config.yaml
num_hidden_layers: 10
hidden_size: 384
n_experts: 256
experts_per_token: 8
hidden_act: "swiglu"
normalize_top_k: false
routed_scale: 0.707
init_std_router: 0.0077
vocab_size: 7968
norm: "rmsnorm"
tie_word_embeddings: "early"
beta1: 0.95
beta2: 0.95
train_tokens: 799600000
dataset: "wikipedia_en"
Below are experts of layer 5 (counted from 0) of a mixture-of-experts language model. Rows are named router (the router's row for the expert) and show model dimensions 64-127. Each number is 128 + 32 x the weight over its row's rms, rounded and kept within 0 to 255. Numbers have three digits each.
After each expert's rows: a language model's description of what the expert responds to. This comes from a sample of Wikipedia text that the model never trained on.

# expert 39
router:097081176094115078157137088116129117200105109132148130114146130107174116141127204144136087141148101106161067094159142093169143140090100150119125138167084102142152033101102059141128090130160094
What it handles: Commas in running text and numbers, after clauses, names, author citations and thousands groups, as in Soria, 2001 and 17,000.

# expert 32
router:161057133128178113144108129120136197080162169114122160132114120131141129084220172122150059166097100154136116154150174116143171078098132140174115168150091200146142101169109176195172169187106174
What it handles: Verbs of attainment and auxiliaries in career and sports prose, such as won, finished, reached, and to in guided the team to.

# expert 36
router:180144155138200073121108133110115164135142102112072136065122174124151133141145188177097188157106087128128114128128187093202076090073126088128126158127110119125103035106157165147194173157129085
What it handles: Locative and directional prepositions after verbs, such as in, on, into, through, across, throughout, often before the.

# expert 63
router:178156099080187083115133193153147150132186112172184129164155154101123125131179140126117093147076131129128101099170173149211068161089152139129113084103135128117109070127118126089166127207090164
What it handles: Final pieces of surnames and place names ending a word, such as Hasselb-eck, McLaugh-lin, Pouj-ol, and endings like -borough, -pool, -mouth.

# expert 33
router:123101122116142127195105120104144146133191106129205171151093138154113090200192120116113136111121157149167153121142082095120145134052139134181122086213125189117142119141059162141078105140116116
What it handles: Main verbs or their first word pieces after a subject or adverb, such as worked, took, wrote, pos-es, rev-isited, particip-ate.

# expert 24
router:138164077092105197138130183177156132078183146093174112159103122152084181136099119144160079112144081186088116079118098164100122090130120161141116106133097167178139104069073149121088102185120138
What it handles: Periods inside abbreviations and decimal numbers, such as a.m., S.p.A., Mrs., 32.4, and capital letters in initialisms like US.

# expert 51
router:131126166089151108184103118172170072139116141187142109122106137147079086167178132157151137186147135121117102130153115101161114076085086157093075131126149136128130117179080103224095132136161127
What it handles: Month names, the space after them and year digits in dates in tables and lists, as in July 26, 2019 and November 8, 2016.

# expert 14
router:100152131142153166145124153169129124077175114137117159161118124087121067113102134159147132075131116116124144107188144122156152164141093145167094099156117108127138124138036117175156175127062140
What it handles: Tokens inside romanized foreign names and pronunciations after Japanese, Chinese or Arabic script, often long vowels like ā, ō, ī, as in Chén Juézhōng.

# expert 22
router:148097138078135098163143198176152182101218084099112178126107111096154133155154094129116170126103145113124120052225122107105141108086128129099001126120114160158148117110103103122174119116088111
What it handles: Capital-letter pieces inside acronyms and codes, such as SPCA, EDF, EPA, FC, and chemical identifiers.

# expert 40
router:126031134105083116188145106092116063133144119097206084132098167119172098113114135109105117147094114127126156104120113168155090093079162135111123134106122168137122100145089137115108168149108132
What it handles: Line breaks ending table rows after a closing pipe, especially in election results and standings; also odd byte tokens in non-Latin scripts.

# expert 34
router:165152143085131099077158171111146126144120100088105130109154144102093101064157189127145096141152110129149141103194138123113092108086080146199111123143122172154194116188151112154114130140086138
What it handles: Endings of Latin genus and species names in synonym and taxonomy lists, such as -ella, -atus, -ae, -ia, plus Genus and Species labels.

# expert 18
router:141099135071053149170141093117168127107161111098130127118127081119116074130031112101125183161144134135107187098125097094147082134162126099107147139122107118045102064098146141182129107177113120
What it handles: Field names in infoboxes and table headers before a colon or pipe, such as Date, Succeeded, Coordinates, Votes, Production locations.

# expert 9
router:180089150129120125110141125104168168148132106153107132107144128111117089097254169146149140160102112123168155107168130142153097107094119166182121179177095130135131087106116131159133143139129152
What it handles: Prepositions, commas, verbs like praised, gave, issued, and pipes in vote-count tables; examples are used as the opening theme to, observed in.

# expert 42
router:153145155115124135104158179120138110061150085127081184127182178144095125070180137165159099148103104124168100096148122136121146082109100135176114116140153118076112091182087123166161178185115107
What it handles: The preposition for and purpose verbs after to, such as for the first time, for three days, allow, provide, prevent, towards.

# expert 45
router:124052093083103158129134097145121140116180125105126126078087141116120109134138159091177107136093211108119159147148141129127141145074109102167146083124084166092136128062071152153161134164112144
What it handles: The -ing endings of verbs and gerunds after prepositions or subjects, such as ruin-ing, cover-ing, winning, being, having, making.

# expert 49
router:152077141107147078215121107106144149172153145163120156092139148117103099089255156155142169110095102162159131088160123095162131080122111122145085102157114136141131063155078156171136177123159144
What it handles: "the" after help/bring in sports reports, LaTeX backslashes in math formulas, and name starts in cast or results tables.

# expert 21
router:158072116132123106085124128149177102118148171152120163088171142140109085073202154141151146129071098109153167114127125138169195147084150141152099115158111115114113095221111095218146167119163124
What it handles: Words inside names of places and bodies, such as Committee of the, Division of Parks, County, Township, Main St, Eastern.

# expert 43
router:208104124126140184152093137180153125190120163109156113122089122076119165107128154216081116164083161140143122100146216159136113060143151171161130172180069159140134120127114161165141106107113070
What it handles: Word pieces inside non-English words like Latin species names, Romanian, Polish, Cyrillic or French, e.g. torqu-ata, naț-ional, Walew-s-ka.

# expert 12
router:132143174054138041077084140188091133140171080135102135101074066116110122137138162151131121151129091164176139125117166133173164099124118094087135145149116121148117103124148139160201151105149130
What it handles: Object nouns and particles after light verbs in fixed phrases, such as draw attention, make use, set fire, achieve fame, come back.

# expert 60
router:145127133110139098076143177087178092109157121140148135165130159127142133132106156131142150102121133102165137077160150117136139181058077136072081114153150123099150124085102117164183226109092142
What it handles: Of in one of, and sentence-initial or clause-linking words such as among, including, During, According, Many, Some.

# expert 4
router:113077154123212127141091175106143151191111110111148088092064122111169137109123133134085132161152096128148160089145143118204089189081103110154163163146128107144153126079117150135075159102098166
What it handles: First words or word pieces of section headings just after == or ===, such as Early life, Career, See also, Personal.

# expert 5
router:131095135090164128139118147104171116135171162162089113126093136150057105077199148114162150121128116128176156103192164121151106082092116123154092116167162094146137049233112135185155138078134171
What it handles: Pronouns, articles, commas and verbs after there/where, plus words like including, featuring, father and mother; e.g. there is, including.

# expert 26
router:119163144112078073118174072116142166147115088100108083125089093166089128162119140111131158116162156102159102160145117168172114084128101106143116133141164140209121108168113131096186110121135188
What it handles: Colons, dashes and pipes after labels in lists and track listings, such as Director:, Bronze:, times like 20:30, and Released –.

# expert 59
router:182129106059124147069112126170144165146180092163103119063083143078110134110127176122154114127123138082149131117119118150198077097089092145094125127125091080158179119107100074151146184200081128
What it handles: Nationality and language adjectives plus place-name endings; e.g. British, English, Greek, York, Manhattan, Oklahoma.

# expert 29
router:154137147121131115094153148106172115149160118162171125091097132109111107045190177137151186115080106115176157101179153092154081097088103136170089084178120160128137084137146097204132188146139116
What it handles: Quantity words like some, many, various, and the; also the middle zero in years like 2007 in tables.

# expert 1
router:070164174121114088139123116048116088153161125126163232152141119172110131176152169118138148151101115144114161119134162121162148089133060087080137081156126125137113161106083114096181118120131161
What it handles: Second pieces of compound or hyphenated words after a hyphen or first part, such as bush-fire, River-front, self-loathing, slowcore.

# expert 3
router:124104121168121111127139107114137140096161162123100082062115135177107070136158144103099165083088137190138136152130116107122119122162134132146093101101072123147097168129075196081194131103158131
What it handles: Pipe separators, dashes, equals signs and header words at the start of wiki table rows, as in | Pos | Team, Rank | Rider.

# expert 13
router:176080138115141085164153141097169161140180136126144154101160141150072108115188135128116163127163145063113193098182155094165111096123113102153137124161126151103125087186122133195159205136168140
What it handles: Nouns ending names of lists, registers, awards, systems, as in "disabled list", "Naval Vessel Register", plus year digits and number commas.

# expert 0
router:113159155106084118131134143114136119122172200141153152105114114109115049116077131105136182178093166132092123060133078137102097155153110113127130102147129107129137032043138115137152147192120129
What it handles: Column headers and unit tokens in tables and infoboxes, such as km, ft, Time, Pts, MF, plus coordinate symbols like ″.

# expert 58
router:090083173108140089106129194154148089086113174099154145086101155110081094099109128160094101152084140113156129095150138058162150136132138117151128036162094138112186104176084138077132099140123120
What it handles: Coordinating words and range links joining parallel items, such as and, or, but, the en dash, and the digits of years.

# expert 20
router:071158092116163137066094200181168127150183146140127146116130241110153093160133151088158153095122131144152180112172162121139103153120112075176155138126102105138116155109103105139116142168135133
What it handles: Opening parentheses, quote marks, brackets and line breaks that begin a gloss, quotation or section, as in Submission (rear naked.

# expert 17
router:204101221076118120096129132168123181130121153154156144089113148185119061164148192114124134104123115168121118139123137090162094122107065125161113130128025112141176133170115105105135187150128215
What it handles: First capital or syllable of foreign or unusual proper names after of/the; e.g. Nikšić, Santa, Los, Felipe.

# expert 48
router:149115110140147105078197136124164168125172139104212162126159117170113103098211153134140216119176113089133112104159120112144122102150144155150118094175109115130121059137143164211153161163193134
What it handles: Endings of female given names such as Anna, Maria, Diana, Henriette, plus the word as in cites X as, defines as.

# expert 8
router:105032139103141051163176099103101124111198084137112128128162054169112113109157159155152171081102135118081226153146201119157133155065082132078116120188109148093102113148127113110153193126149178
What it handles: Pipe separators after match scores in sports results tables, plus route-description verbs and nouns like through, crossing, victory, assist.

# expert 35
router:118082113088144198204072155085111081148171113167128188149153115162144116152177138166123140175106128132220204093149100173169152129117098125113121197140055157153246142140116131124158154136146218
What it handles: Line breaks ending list items, headings and table rows, especially before dashes, headings or pipes; e.g. ===4=== then newline.